{"n_layer": 8, "d_model": 256, "n_experts": 64, "experts_per_token": 2, "d_expert": 256, "d_shared_expert": 0, "activation": "xielu", "moe_layers": [0, 2, 4, 6], "router_score": "sigmoid", "normalize_top_k": false, "routed_scale": 1.0, "balance_loss": 0.00964, "balance_bias": false, "init_std_router": 0.0194, "lr_router": 0.000491, "vocab_size": 8450, "norm": "rmsnorm", "norm_eps": 1e-06, "tie_embeddings": false, "optimizer": "soap_variant", "lr": 0.00817, "batch_tokens": [65536, 131072, 262144], "seq_len": 1024, "train_tokens": 762400000, "steps": 5143, "dataset": "wikipedia_en"}
Below are experts of layer 2 (counted from 0) of a mixture-of-experts language model. Rows are named router (the router's row for the expert), up (a neuron's input weights, with its number), down (a neuron's output weights, with its number) and show model dimensions 0-255. Each number is 500 + 50 x the weight over its row's rms, rounded and kept within 0 to 999. Numbers have three digits each.
After each expert's rows: a language model's description of what the expert responds to. This comes from a sample of Wikipedia text that the model never trained on.

# expert 29
router:531431448582466467502521591465505455432531521454477520487513535493529417559441483499562458521499486478527540518451482451487449478528565561504561517512545498509512515485617450536564450494464384524619398410464461490525514502455496449499510393564554589414474524519434550498468543579492538573504539517526556506489524517479521488423423437484529528510451596483507496499462439417512451514526506466562424539454529447464478517459483525463442420512484504497448474491434466533577525470564482453464572472527473459604438528411452528438610509483423526589426616494415456538462589417476540540511445500589591524443511510472482517525532507406445494502555513504491483525517520453506429455467556547498541558639402507514493411454512532468524490487467519550554532342514345618537521461446475
up0:548502501573507562498495526510563491467545457470498488480616511589551432435422476428528461621482527446579546456532548455468490436566540533372461552541430446524548598487562484529511427490472491451503543477563465432443476605417490438436526494516582539503410468504503620568494462525585513551529611411513560417566560550488495568566463539496516482466508642528490428497447491458446566511474476451522481491558492461420608467550500496455563460452581493471503557508519427447442579525533551472474436582511495543538562552431514556461505486499500447499458562431532470477489505519599523508535516473481523551566523465590479539529375497430517459438434518508443532520427466448531435482489348598440509528539484551455450449488481405479524475565500560526496465472534477544511519499519514
down0:384574455546507491534595500439501507532672416456494557556528403507505530427417592446515483549583517514522458436499569533462525474411493457454451438562536524548529523453483494424529422492499455507484519448513486478384518546492541519492407466553507480509447503542476520619533404510473500492492531580541572475521493558515543508489458548534398526521492516594619483496449469498421519515506476449403570498486468483568547513468463606542560581505528518532526494461439535495549411517487438522445411599561613588531497511486560520525437457447522511462386497479460522533476459524529531576520532618507484487482488560499454458434487545530491480566515462510526451579477482440436478494472424520557544533532537589527474519583543488569433464586493520534439435410525574559485475413548554
It responds to: Nationality adjectives. Nationality and language adjectives and their endings, like British, Chinese, Indian, South African, Saudi, Hindi, often before politician or footballer.

# expert 9
router:511511523616503563528407548481550480500631621417469410517534533498556523514598473537484536496607512438585512392414518529517512437418583521511480573470635530525472475435525517466559374537462426460553499525517413437612507534520530432500430442541560504450446502453491468424458576502586508469422528444556526459464471386514550444473478478519516497413498562403585440483542486487533449450532540433485525441568477435432517499475448501517477393459427523478512539579462560502542466445502500517533518478516443442558419500539454611516548589488393505488419489541507489574521509476538535550461463422496540605484438530573475489532456489522523482449558479425512458499516471411424476528482524530465533575569537467536449522553472480464535470536486490499489486515486488579526457446513516
up0:510543483462478455521467584598540529555442465582536562440535469454494507417569532559476466511522484546562435553584502547475556493504399449472542439521431445524448466513402366484525546449488492556525535514482550491436414548415480464518602535414576492487472460441447473493486482549564577534517448597486530448496513434492492475408491493531526434494539596538461498496542455438457504517552441509509491495577531496416506492476400568455546456468536454518550498431517523570563539487502575526474543460558512464491534523520522558486568459487540540474551587501522458480524499481512552515615448527562529497500571608534483456553475391505447571440462577552516524557494517479517536446449453541397466489469498530559424476487593481349422454493359531370480488510541560452514531578554409
down0:497503491470513410484504481456527445520463527491499460440482445456565564517543463543589489440515395515498486550520535584465463446514494544476552561496500536468508483550555536493398546511444331473533544512513437519510525471503465441520535498448476473498501426407591554520560480448474511464491441396500491542443494514516476519518576449422497531529419358550540486579533530638535514491478502466592426511549465548541463502465394452495463471596518443511580523434530593579485452577483445489460495487492481485476527562545474475568500476497572624527529437548439520438499539603452524471514447453435574506553423516502447419460488520517536600543466499546561470431513635506525538435436450446493598495524469541489497511491407469441569542415601554550483463550506470524391494500452400
It responds to: Mid-word t-syllables. Word-internal pieces ending in t or similar consonants after a short start, e.g. to-t-als in hockey stat tables, Prim-et-ime, bandwid-th.

# expert 8
router:473462491593485564511487528424456465461600494425502496513515525482566535523458487581439427526613466444514570541404507462528523458482611540548488595507531499526526565449637411565551455533487461550566545464482460498586550557511553449525416484529530555414514502484435421565469432551465561585500508554584468500445456496450473459505480492501420537475579497422523530536544476402541431532540512497525494388485506459438493572514429511489499464511439605496488517490476558448542425438557516517518581445508476456573432506560504531464534448482402546538418545532451465570503564410476502505499566498459570555542432483516507494559471550447500480530501515447568411487560457418490452417418509526525592603552499479469457411477470524518496530501522542494498506427529425671468575514504514
up0:552450488511477531518477601473547524501477441489466582510498439534429446494492509578500509496457508506568413412592471445508393448524450588556517425511503509559576496516506413534449494473512508595516569564536424482442543569435483448450437532482487502489556484522540500471429530541565509547579381502405461501404447473450497523493571532466522464600454534441526531518486481534556563516516496574580454519469547472573470467489560496521442457489559535478451337456524486554540508610486454483486545428484506614596569465493539500468546498361396488544498436494484602473492489531582539499492532582528448519442489487502479406425460472567440518555509603606586480519493441499446515493474584518541441458504430548493381578481545500474566501485594555455522485473522532485484544517456476
down0:508512481528507430431587498493558465506453597468431494524481465524430476464591435461435463449492392491496460521564414551635514503485506526530517495481539495408535473435478510520468487551444459460511435459523493481378464596511424464575497446520550366437541608488553572519512533575518445482461593449417513553476501494389491445426553603528507472464426541511524576514618463486440469426445544483500568538538533475468553447529407539497470590564406471470561524542530445485506480457515531501529542487480518472515432541488520510520497533500596353506508501552612465533490450503440462634477393458458487506464537446444445469470457563463558391630453433488530608485473506530523456499534540511535486499499516505458476551447511548474521473519512510500422523515505480539479480532459414
It responds to: Personal and place name pieces. Name pieces and common first names, such as the ington in Washington, ville, ford, bury, ley and George, completing people's and places' names.

# expert 41
router:555466512490480578496464547458414475541516526428533468424483486509570464480528489581471508596590474463441547457492569457473426449468521469450529605420569465426572531500581457589549471529511441526579527464591450532571482542474488446482361391528511501474522523536388457467526500564414529571488469536501536480534461481464521417539540474545532533521484538498586488569445517429529466478483586439491454416520498444437475501486414442513474454501475577512486552441492548598592498508563567388481496400453537442514519510428424535414561467520434484582459533542484477589523526442565617505529541452589546590550478461535474545558557502403534448442516423416513472480506479394507459509461553524505508585567467454539507440457515495517483549512457520547532508459521420547456555518574475
up0:483469590595460487507486538501413556538549527463535498489430514437553419435570629525545498542450439525513499453493573550462486514440515562587463487461418513508556563488498522472440404527488491495461578505533473538540583471487591488512465524563521425500458507512468581482453521549471546446468385560477503582535476593508574499488569385480464524507522549556496476564445560502494526505486463434537538499519589487522492470436491565462534430470566609584473461467455447559530425523475437497449503627523527524541555563493597493531582645539501453535556570492468474449417517512492536479426436435453532488434591515458549481476399541484480567502484472579541487509531441413579599573443451544501451462515450508478482572416536462517559535490453473540515468494428454614588561495484476
down0:567437562506577521445563504486408455533424540558525548492543431510411506426538515522514488461449502498543511506507515583485467496494473556546476542465493489500561563477434524514525471464524548561509473514611423457512461481433528578463410555570580492531537561371430454482484522513431539534535581508526535479518539480520444395528489592529525464523597449389567553517371476469559547576444366593546611499452491518498528478460540555458526410535445560506531466497541521511520461462497454523508522522424448538470572540554486540513507546518498393410511495503551357507499519508434542408476517446533486517518513540489454493486453569508615554546425613519462534548504521496587510530441468504522420572543383519518512421454497501473545516501453589491580530637499494534503445462507511
It responds to: List item dashes. Dashes beginning bulleted infobox or list lines after a newline, such as Venue, Molar mass, Branding, Preceded by, plus some table pipes.

# expert 6
router:497507489579524579534477620538490484464523524444492583503466501550468469521401496568455522606536418486454540520472462494517358506541537582528493479474612475574496524486647444498539412546488397504608422521598511473618536595421556470461488468508488457476514472502475522393463474468549547493464448540512523459515492476532477473515417461547468486528508556509529479464489369459493487504506552413527508432493458446430460503493381479552566541537500565488454521504487548435578468537497561445489564456544408506494440437480430508477496502539437531550481605577459497563476528514526560502505461516546563521472458514458499537451552539391516395413482426420536496430523468353469416498471585539494554569507481491499445460484521508436490483487464440481589525447496442583526475445524525
up0:511427492593488511518533461518464455483514495598466487505450496441563595544466455506492515539512379416518436506537482512512516443532560491429464454576481481549516609569473436439398531516429544472544468547507525423506501514532523406520481443508595499559502511559529500426559521527494543466561530518540467494424504490476501493457573516433396525539405563450595581437487448393481454534547457502532514535498542538439457433573425551560414563547473524578439548559559466576512442502440518498471444577567419443551387409473459447497464507557455502463509554487517461522498570485569447518489470554408442475491463569505513545501449510477527581412537537509486505418590496531563552575510501499477576520533607449394541562525561559521533573435500393503470413457500417449507541451492456
down0:595475488421457470424482502579475551496499512580579507571547445446450545530540448498444453599470500530552498529482422575441499570479497461389457499464423611505395485485482486486510579530416544477482524521534497549477436428510483536558553467544527424405541491468563488618439490474572612489481584562455521523420509472440536527499486505469524508466474484552518591445524541456469471580487517469478465469552473467503503524543471488477491412453458516533514513476565538507438480519444503642520515485521508434447518462551498360517536471559443464524446559470493528390525524485484518477565532478520440515388479515497503524457539448501512574366456439515497457501551550566568481489459466506548427468483571596483603519508470532483475469541660403464405401411480592491516525517501443
It responds to: Mid-word vowel clusters. Word-internal pieces such as un, ong, ion, ous, oon, ung inside names and words like Launched, Tsunami, Soon, Azerbaijan, plus table pipes.

# expert 34
router:569534483543489536580511552446495425557599565440450420501532542535550446549464459548469505516536442424476461491477483478527467462420606539479483532463551402455433533436588473526519435578473420559520486457491459487501567521471568421453464418534563529505471537500410527470443495499477579541492475452558562506491507478494489512505539502511548491461530605490533501488502457432520464567441601497440506423567578496467423495529524461513476411530545537562460503598508474456596486411497605400438536469480527418556485458500452492461473441522513576585427529500539497595499495493513537470517492492570556597473546492474541515565514586401513515505508478435622444461450382331405417453467545494533538510589560442511495518474573513484546514522473506509572526451451410561514522447533450
up0:450531481490506518570454510484531518575477340469552456530478491409473479482544484528514439482416464581451524495492481452430510607522535543510445440596485570457565518525469549487540592449400599513477476572456653471476448494501490468457543471552582428440470484572469488496480565507440452422480523588509451507506488430426533558484525456397459451472377457431469452439526491422568529451567455507480566528484530480568541505391526552527497524521462587524476448453538579417593452482581529494571502572477528569523491463482439460396434554514507482433466521463580585547495484483401528509511471432488505461495583546536448549561392536529514516535567537547525518597465445512492540450474475611519458461452546450565516499398446455437513506479547446507508515463465485485537505491510571
down0:518518460507497513521465574440495483515462556439468521469484579521530463366558510508474522546562498441572477439463540572495546494444582605505454558497493553571437499482491540497485503508485509527456504568479397426394546603533455573455509558465470550582451509424539548501546374561452510600581575541509459551447585559527448518481425481534480482529521498409428493498474395518529489465506519513519472493559430467436507518522501469550425444422581528610510519424474499445531466476396576565566551494550493433560447519499491510560518440480459575565596488468545515496554557547426436519541488486450530471547490443616558475481449550539538455472590477465444500528418555456491493467516461544455548565518486457497482561461555469459549410559574374462503448473484538477622453443523579
It responds to: Periods and abbreviations. Full stops ending sentences or abbreviations like Bros., Ms., Rs., D.C., plus decimal points and digits in score tables.

# expert 53
router:545489558503502525497517574523469488528551598475440528440493557491541454614493489551478574552559491478434591447493554476515543563472619628523512544457609457545489480426519481457535516568542324571484533507461472456542591559487557386464552383571548527424442541524453467529513526560542501494478471456589539474496517500481524451489444447538540505486438510430488505514568453433515488467539539438598547485509573488460449480514392494479497412567531606461452477486482620475517460468555514430487496485556422418570473459470447496453496563514430539569468508544478499550530531502526439541451546534492493566558472542553597531569480562520473510447573419428580518558559508502455484483490530492451515624535455448543470411476475402508494447574541499508509502441541421513508486490544421
up0:498543475533497620512585489520466450583478476485460444552467457568542555484494519502461559477575539523494418519433506421523589596511492491448530438490463569532456469506474492480491498517554567411519549419357477474605548489521497482503534602530447475564410528577489455474453484541406502478439547482591507499589397453479499513377440520487516546553518547519478498555495575547393454550521684522439517498485371452505399475520453501428543568509508519520535482517441510549505587497554500436476465503528462490466532525563535551445482530567545540481439505512543506482532443558449502482431556490545484543469514560513451573509555495540540559487488577433533549476553452462503430578578479412504485540520553534477542491499547475487437586402590482511586505479398455544464430498452414
down0:523564494450564564409511568458532458468507486521576472438510511530538557468559474572393549494518512497538582442446398522432575486503450472512474501574460539552531656560599395544543546523552473506415572537513462569525467508571594466530426539535504533454500546463420559422516420527574517449435532437546445523431553460439526469495526463495542555546479516548479438501484514529422459541483440522418477453400519512503461450543515517578503519489583525476532473474515485512443523519542459426471523487439555547458466455507502458633440474562428452521617395478530449483454503372519518444592508509403530471539535560452536482570507489509549565549486456490512401501472551480569501524527517546454435494466567505517595452515509572433577484532525473497408473493562442588442551520554435
It responds to: Articles and determiners. Indefinite articles, possessives and number words opening a noun phrase after is, was, for, in, e.g. a, his, one, three.

# expert 54
router:579426462570504547579499605487478500481544519426533441468508527425578408428490431450470527554578464487478505520480546436564449447444604521481493458496478527526463566377543491582533460558416334527538490470552483545580485539468584402514464391503539533474529508522390511465496533552493525477402517476557491434402500501425430483418449525486517494451500538442543437450602537382525473458508580455546532451467534482480535527501446460460484503513554598556359428559502541573546494462494546409425583440482404472540488554543518583409530443520495518519465525545451535519482556505462483588483540441546553577535498478506514467480474524487519457489495493460488491448500461455497504484435554464449492573563529465536503512433548449511453419448475436473579530452571474543464450480474554
up0:560537601552485420576509467471418443519449453517502554558482524434527513499572495543462544502476553486405500415476594536561520579457541647507498528528414526463479428494513526466465486429473466448532467595459520527593416500542574587455496507505492501521598518551449515352553495482574477448527474559502543529463520503475417439505478489570464594512465478461541418525470431440491443515536540458422570561500615491406447471470499512462360557507528491460426571499515497462567547481475515434437450531395425448532533486536566507445514595525548527387510441496530431547516481504563455543420395476487495469417609458481501437368538452540438466465451442499493446492401459460517489436461441488539463493501483508520478502416546500475476498539460519568505474542485491538481520448511501
down0:522482485488479521532528508560630486472503452409570547566575498569421471467391423460528560578486525473416623437436428555475454527483470539494533557514457520517397539471413548460479462431437584473471532577470533588519557554485531478550528489556563541480499496494460452511520629484526460512612487552408496508512464556501410446488528594585428428440535541499587436521523442474455526554537532507469521493574420511609457456397550546525457497458456524488482469465552487520516507532515524636475466481555480443556438553574411508497468472522601498538563492443477499494512499511477495486466466502441491414465512503617499472614483420489539537502522481451585427485515496487458514586424500485537500519505521425430406550528535453502455440495505537597490449524525533570457435461543412
It responds to: Inflectional word endings. Suffixes completing verbs and nouns, like -ing, -s, -es, -ed, -izing, -ure, as in Responding, arguing, ensure, plus particles out and up.

# expert 38
router:461489431555460494544471505497496458466492518472547455468553578535505516489431533468476519577620427480485497462517535447608509529548619514491512536494587483530505526460552463468556512604484393514550532430464485535474517497441485445448456481459498547437496547558444513538339587525534522516415473485571464462512559511382457475512444485605539524500470532444505511450493481451493439537552559452590562498525566527524518514458451536449469421469504564514401516526409506504557475523608508381473559466547479478557453480442430507439476513445405547531396542512537461496599478472487460547478485504513603602543483477445531457462552535452503553493518416460467420532571466496410500503400554532394614495629550504521463492486535455473522468551478522469504546370521456594540525506539511
up0:545568509459543438438512572427538482489538495529488506486502500555481627463481432488458532558478485519566508553515413494583560511579494522450575534534574511530468479588524513529545467525619541518586526439438593465438475458510448586523455476566613527497478522475415586465509494536498465473554492519500511579544573606533555444401458551471504538505592520600594529536441500581491462505432620448440459570519518481496492438446449457595404518492516509542417523487516565489495488505439477451484519502558562494506404536435497490435493516479478558474522422536508597496355550613499542443449525482500518508505497501479635532500506473547518448570606505440513476566516535482435559527494467497501483529511532455509480576439520400444455421554581509516439529556536541457446558443586513
down0:532464573481438467485511437619491451438569531521546500482534548460556502501541414428533475376478459532460514514473496472407505481475438535458526443595401430546516524564531371459578495559460407485656498507479478478537522405538459536432486491507475473488534432446543468433449515577408499542542546502527536598545543502495525448519559443509488444470536509533528444552533526492512551550503625460491436550424412482546455415469374502547471420439515418641516498498401548460459504437439474481460478525539548533540506523499568496517506436573475569485480496503539425503500515418498559498519459572485496522478535542579447585482558434491562451453527504486431540466420479469549578477475570448490498452458495448484506576440504361559550439458461471480419548461516546489487460546524480
It responds to: Conjunctions and relative pronouns. Clause-linking words in running prose, such as and, but, that, which, who and where, plus pronouns like it.

# expert 15
router:510423470534472520482407521515535434501520585464440487470542567509532493554471477577484526538520514454501597546457538531454458512518470584483456575510559548496471513503548512516489458484507444535551464483559386451531530484495511427509408488489516500417524473619459505483475520553521548574415434442487516440460400473487483403471467533525495487486465546476513442552531412501451457492511619440545488452551568507422548572495430454477466462505477558526369464516420484476571498486615468430532539516483428497617497482527468563386601524534436515612416595531442423636601554489572482489516465473492614546532492472536549579479507501438546495514534511440588481573537525464435438452477523519416588589620499455465468440449534485417523501479538514527503509473488422476499500507508438
up0:509427500542532495512417492504510485492505480515513424474484503497520504521515482538504421477531487509487553527501470423524514565460471460510432543471562506517441510492486560605534479447424441626582537594454454495483410458575491608438541464421560439459577441456450556477605447619471482465432485502561492528491505532447488478513531528433438453499484554551536395565441530496493440561438522557424475446420532565522561506453577403535409452467486468466393485462445407504500577547407516404466469510516473515451487434545449594470535511545467518484423438493423509412557568426480486614521481512489422544541467500497565501547512432494554551482519510558490460544518589522488437529498332483418433474420503493509552457560444447426475542524513524558434519490418521505491577524408493
down0:558548526473520540606538535497432528613394382507536458489541406534462481449497606508444465445493511565487504394488550517444482486477534430446411549485534533478597449532489514461485516552502505509477546560537507580501512447436625525419482474449503453488491545496541516474515451546534490435504581443525499466526532423465459473546412565478413493572424457529448581509408513481494447560577442471511470513486500508546374458468441593505454470537570443484511439459485472443495421467500459564554522484514514520480549515506387491436483501555613474552450557433464396463476478523393472493451520567511439543462516497469485445458500474531485564459413430514597498578555450394471464469471576552503585505421500527632504499378432503519445472432532460498541500508442538475481501538537440
It responds to: Small number words. Spelled-out counts like two, three, four, several, often before years or of, plus word-final suffixes like ent, ese, es.

# expert 32
router:634475486549513628540514545474538474468555528450509558471437517482542507470494497538414495511548424416535563480429525493458501506480531480487507548452576516492475553429551535496539477523478402531561440452558465499559538465509514478458415457452602538493480454489490490510501456564508533573450583480544515496514468454428447451449497514589530479451551527482543431551496445472492402488497565466508434472486453385392484546378437466421495382548489501477442504464461521464560447423567523421464520489576427479546395508505420558448524413523450503524433585618518536563525555476521459568457417459529547521500486547549537494537431572474498498560476482489477493505642386441446487479553467520455525554587560430472484499524471461473511528486494518546538486352496367562455512564488458
up0:522502518439462566581548512498489485523523576499495453547468468456557491493505519459474496417491493515537543531537463507480362486569444483475423500542494461547529465533562444472508422598564537533471510519506523529588532515483465521444397567517436491414499523493462561549551519422473471517466488494558520439493435478578482567502495594532469365432533502474559467478515529413562499507528551453657469502397448592482531540539545483549480538525543542532540437540464506467529364397574545536503514629534466576499556467500481542563535546593554567559502506500556486535440497454424487490506572458425400516509490555533505454549533515498474520504574517526495590570576492390538453535500499411446415463488483558530566596371421517467440443467515572500425510496384464477486542519435477
down0:485600466443490369523530535497522456554561433460562576498493439538517599482500485578460449492433538491521526513480511491445533482415467481466580496390512455527567564540477533493453536491470460534553433498502476387466528553383404467545591583430517549462555507483470562502536466460549549527456533399518535490533532419498521560511476481513558514510428524474544445458587517489505483502510546538444439472467501460497480490503509512549508536573492534482466655427519497499527569452423501425491504643552553447396580462507463500543574542497586571475459455414431600512486536512421500557491519498465518473567489555474514516421523392565497588529531520502536549526402478468591445494486515509526520453593416447527415562548544569560468444540523561457464453510526615468483493434584525
It responds to: Consonant-final word pieces. Word-internal pieces ending in a consonant, often after a capital letter, such as ock in Clock, ax, per, oot and over.

# expert 27
router:489467520602450529540434583517508396473544497421543532426532486479605429572533452516461507544491461405423626430410516546565451514549576562461542546528511485476442534377555507445613487570542421580523542526537531515486481541482545454476406440492544509501508609526404506496518622576569485555529502472571523405434519469462390464559526493472494449545548488500542503481550386485549473523501508485526462454462454448482497573514447482542437459545439480532358484414412469523583486435615526480493563478541494475519433427478476531470552553477529486485442500510407469538489547449496534615478476420547466547487480467549542525460458516493530443486509455433578475483569440448525452509477515545428514541600473460521526506430528534554496471553490508505553537402462463541525544514529536
up0:563599577495383472545489535504534555446544510509463491408510473509527577464604636491459459519537512461511541527526561457498493519389532472467538454515543413546516562518411426447537543480469427444489470581474491543550582525544532497587452541438549504460472592419455457593518392594513520418508452502500472450444481535505375503514445533451497491450491525523503587576479596427525564556554408409602463580500428526431464564580487585538561513559557509564480586569562536481531477490462451583508477502469614457562506529459485501477555455556543508478501538478534458420506497438469469538497448508473564561559577436468492412500470528502562529424515463550517482540498497545425550511496425487492435511542497542450510493515533513409446409516486530468610487481477455527441522545456503
down0:578557473541513498482475488531406535504565468504524533535512479404360549561498563446584487464535520402469478508536392524451462548564476524534680524534530518564530492504576509546435495499568496566453482562567570498507483557518457649528469452464438551529547477477499480573476471477494466493466472530475442439444489414566590451432458523525574478450502458577569497585490553472515553540503428384605445517441497464512508468526490449491486535553491417475452610476438502488457467504475448516587528494502490473480485505521476556495573442524504582449553499510443559521507545401480565574427420501510514441450501499424505516570493507552444418487501443476515446496472569526568503468576507459418447637583485515470420450488530356525413436521564493474473464452470519465509528517472462
It responds to: Mid-word consonant pieces. Middle fragments of longer words, often before er/or endings: Bud-ap-est, sn-ap-shot, man-ufact-urer, inter-col-legiate, W-int-erson.

# expert 24
router:460423498598484562525442561482518481481584560433496439482549593445543453452425460526478527552527506464444491482479550481503489582360563466570479500470560469525424527500577525533573409598413398450542491516545460464500558521498597388430496444475537459505534477560386502443473511548433571568543512540491519450534475467492526499460382372536482441504510531513529539421445477459506506448494595450534514440542522453522512584515460520480469450508526485473396451469402525528514550457544568482405516456529460457568511544544416492449511498494374508560426543582467512520458561542466531469533503451518590574434440514555517541514559544482500506509513512464523497490478469431508557476475517518511542558606448458537451467508476546426508483492539485534548498403444364556439557521487377
up0:480428403543468521579485601537544542523486554496600484464518520553599485471484492568480447570466489549458471408471534507446625454414488458547534456602496553518447510496527532546553458470488510583530506510459541425542525603489492471505425494516498501503554477400516520524518511524484495516485459460499602482490412427510517522558486545467517501456578448456635650465498573472514473470498552424474538560516467547574532450563388554503537488534524538467464417561481500489597438458647461542539525475528518605519439540530448478506505543492567532545579416413403530553501519501490459498497467507517524531438415528492466480547476551483425515543400526404467496428448545447457524545509605524498406512599504448425453491594565503473562519487492466570465425525515470488544494592499534
down0:428439557537463531560577597509639472496527449486545470426435508511468511478456403515459561474426409515481541471503470531472576513446517519499438507538519530519583451471477470456512484580538466452604487557460534468534516497463527479570491450548526373556463467420558443425452550567458494487538502604412480546557492578533518552504506567462535639526481503517530537423473499484606508402563496511463545534484459473425552559474430530566516503476477583524577442519509475428477497552457470536512457459552489499479509557534558562519522458498451372510486520523471575569433466488521350563489531491503505487549544541417478458489453558439498564432431538493476484491426450488531535473498553522476607444510501401610519475477527557479514553458510442374411541530434575470462521579556448
It responds to: Past participles. Past-tense and participle endings and verbs after was, were or been, like inducted, promulgated, released, known, won, made.

# expert 22
router:554436460541417491618404516528512472512530549493475553503531519451597498483469479524522515548580389447508565465435509485576525433441554575506531503439504488501535570475580423505529421609493399505624553514507485489571489568555540474434515464536553523455506510563439527493395533484505525547373541490500515464464496411460470413475516426491448434420492550395591521528526460435558478458448510488542455493596571439499456528447367510556520463499522538498475523456447472495520478444571507443508588488572498450556488477470462607427491463507368551529498526543474471553553503470531496528541520426483525573531521536543534533473487527513604457478578539479525464567500434474519436461490521495513606559551484504496473455429505430494461511502509464514557602401526443649506583475528493
up0:443471434488496533485423509501430504534576474471533512619504534560533556477367552552514533553541524435384469381496472504429476466566477424504533524420467496472568490406425526584488491492570491470544525534530563479511540513562474554533499527500511519494469408490549450575492399482496548591505426502519554502495561518500517439583424477523465510433413566533481521553525567493535517561587560514519571578487475507531517472533513439544433536535441527471316512504426422480489507551484500360470461455474452471472547493485513453368545500452496614500519485420463475484580508429529477470551524549529528481459512507469473515489369491440450414513521549449576362582521461504464382510459504460529513491443520494533511408477426510519539501570579517484471461491495435449512581523530484
down0:541461502501449527530527543535458508505521532505469496426457459572427560512462532500445578426549454556539551525559575412455426424434575535528422571480474591431564567435542577477589510530504480557492552472492483569439610426500443422467482495545497495517404417579558493493536497557505486539497555559451526457538527547482492448441474441534501522479430479503520480482549520458575485508508528474569540364437479545527455518507501534588518364436499492490552531484460529521393467488517470401529394491506482469548566493566571475549579508485479576528524510399522562442527549509470411591520512415601492481531459508532513598521493478497471447509539488584541439564508473529423490534553567473365530430531465553407505595562527483450486362551516555527544524500525517518542476464457430
It responds to: Definite article "the". The word "the", and sometimes possessives like his, its, their, right after prepositions such as of, in, to.

# expert 17
router:556438536509427563568459522511424482583539506448472525433431520482552407511546487558477514594575473431541607436455569474553532406491494512452558584428568467426499540508639467586572479531485485562512516420621483444635507624421537477460457431502505514437542496547364481473458517511453515526471465534553512516553465475511475404513527479556544463564506501498548463559455469460531499454500552489460453439489492501423523496505468477508450420539497554482501471461505546593547511521532543425527577403514490401539527473412442562453536429481471559547384538569522451544542553386519523508509548452550575553517469594508521576563532559446490495497478471450501488453505529407485478420470522448494545513604530461533509457443499515512509475527415531502555506481555423494468502569578535
up0:546553536441521487476463533537518528426500531463520465490489605442429479552424590478494489427456440574439468424465504486513537448499523517549585528573567414545576458530517479563566497464511496503582476485471544459465529558465586489462434397492443538471478628468489460575537451519469468434616499557475505448464531602405471465474466508490437577527559482478529520448523376558515598506492513453522549532525488521486542546469478433496454467455502476469466456503501466433545528401595434488597471465469426504477519484506435392394420515462506487437545545554456481435546470417578586437563530437577617427467399481509456488554549468512501500450559532481538506548600504483525491464543444483540529602501573561503535499514498522537415529543416446504563540442519518404456427570492513
down0:530489492455498537506615424530504522522437464520477576530529471612524539566497574568454544466391504534484499493480445596566464472467428567450498534539492465424525465453462388485479494544475457441499458419495481440427484481534453476452504516512434472527474498534522491536553522545421494444460512493509491465477525530543523440478464455555465469582473435506439504436523422482545448642486469366486608555514481480533516499572527492369576454485462493575530504497442575532468601519516475460487547474510486496564482608543585481451458518618523577364433514474555464518564502594578417497507398534493409512508528412467500505472423455489524345577501537511427461526491426601394504470500506533542456554459485504426563532446519436473503502508476478514535505478567526504487440493488592
It responds to: Infobox dashes, place commas. Line-initial dashes opening infobox fields after a newline, like Venue or Country, and commas between place names, as in Orleans, Louisiana.

# expert 11
router:509459497562403520479434546433526495511530488413523548440507485484623538541481449589482502537601483469446515505411617459534498498486556576475513533547566474511467533488587475441626498499412425599561443507572495437607512565509479442518418418531626499459538503613476580500495562576487460512502463456623587528399442460572525482525537514501540562480552535479488477466536505413496442548527558428460481486512547412460464470446436452476482414420501584404475472468436534478512488545545564420549548443504489536539499440488458548503513541543467533508458486534463427576506559409513500517511535486543578548554502561453546481514504529464491505461562530398545436494468426484529513441403522504496621503535462458480463442445527404498478461494456451434561569465508432528489523540506457
up0:433470522574568490458480473475476499511496520437489542443504440500485451520554573452546455530551481505517465510475450562423482467519490367567498517545413350523515544506470560534437527561475467412461566453549533506507516513527485566530447472501446404493379448488543448469492534514516474493476520505421506449482532508581535546555487513542570473410451527533566438474436538564468433551549552554403556535422403575576505572549531495482564490523484581487502492497502490515558515414412420402511435485513560529549502459489533589478491476516543474547447461566524480564539512516406485456477478538442455507565409525516510556491534448458479417499335494451456559561435463439534503441468483468583527554465467557622516493437431544441449554516517450593506474451515502341526450485467403
down0:558504479474523534441512446539571542525441542507481459555523480397519458464599541414440423396458532564503522550527507442501512454513452431499530518592513488494492540441490526464425586526536449509522496454438500524503511593527461431467464496499482425476455485519501470429530488430507446502485481347558525496595430522514517585515562542526391540554445488502520508456439520603458523587580488494534429420547497514488479500501491471519456581603408537483468549572497467514539462471523510520425509458531467522513430480435528515556454510461499458589490432413433505578557483448536459642471462462503560587508472555510600409533525415535387611573541535465514485556480510505470384536516582410497544467472566483517561545456510498532498482513522492551365507490486373513471445527484408
It responds to: Mid-word syllable pieces. Word-final or inner pieces like ar, an, ur, er, ir inside names and words, notably All-Star, patronage, heirs, Jessica.

# expert 14
router:562482456542404546550454602475519532578522507424448498503499462540508422507470415453424492554520490440489548446502557453565393430482569535547476517503513442470426551434520485503509455535542401580563461442526430506551570588507493360407481378536500477482424524464513454410420460457448491472486501528548452457472466479479543545505473472490525486480514472477510453494506463425472499459461684449546511461561507503506459512459473497543497499551481556500451467513500534504566451474550422476505551416550436467605376409453524498514526462490436488489465540539473413611471514459465489551415466478458620641557492513530475496532524503416542437487499467480462453516586432540494554415463529540470504521593561504547476571474545521535544474573471488598616491469525481576498506535462468
up0:408440460555481536546494549490468577466532488405484412590502481462471451554474470449512437539441573612445484575496513547526466485535484476587524464558576512465490500449451540543511498521514460469476603517414501431476542438444450580428495527513525456569444586519490512501470546430483447509471562548573536499449550574424589483513463568451489458483557491526461468491546636547510602474473418527504542466525519572495546537445586475476472612510578455536400552497546495503512508508485506461460595471481485460528560513617588368494479561568552525511492518598496408433564360506462534417483532439444516462467556532495498502567540458462549514470452475506517545442456555450535494556587564437534503519505513489549530574502551507545515449561557625451519436540545468503573492453481419
down0:517577531541519587522515521528488562511555491545567477559359457473492445570445486570447489443542539508499498505478558462499454525425536475461527593537437548424479534466500476386467464456457527481477453458518575493482440508486515467525535496550431512445525518525496513480490412497551514431457539446408444553428479441527460561367609417490592556604503505444495420507537588547522450412539475450462526527556534464520514510501534552609563480493494462507433560444422516469455410488456458474447506548543535482456565472436522546500564545564427589451567472513497391554595468546547546536482599475531491479558556450508356538568522506509494514538426468434431532453439565541528396544512554473507528442519495454454471531516472504471396531525608563514518561541488532534470523371464473
It responds to: Line-initial markup. The first pipe or dash at the start of a new table row or list item, plus heading equals signs, as in | Belgium.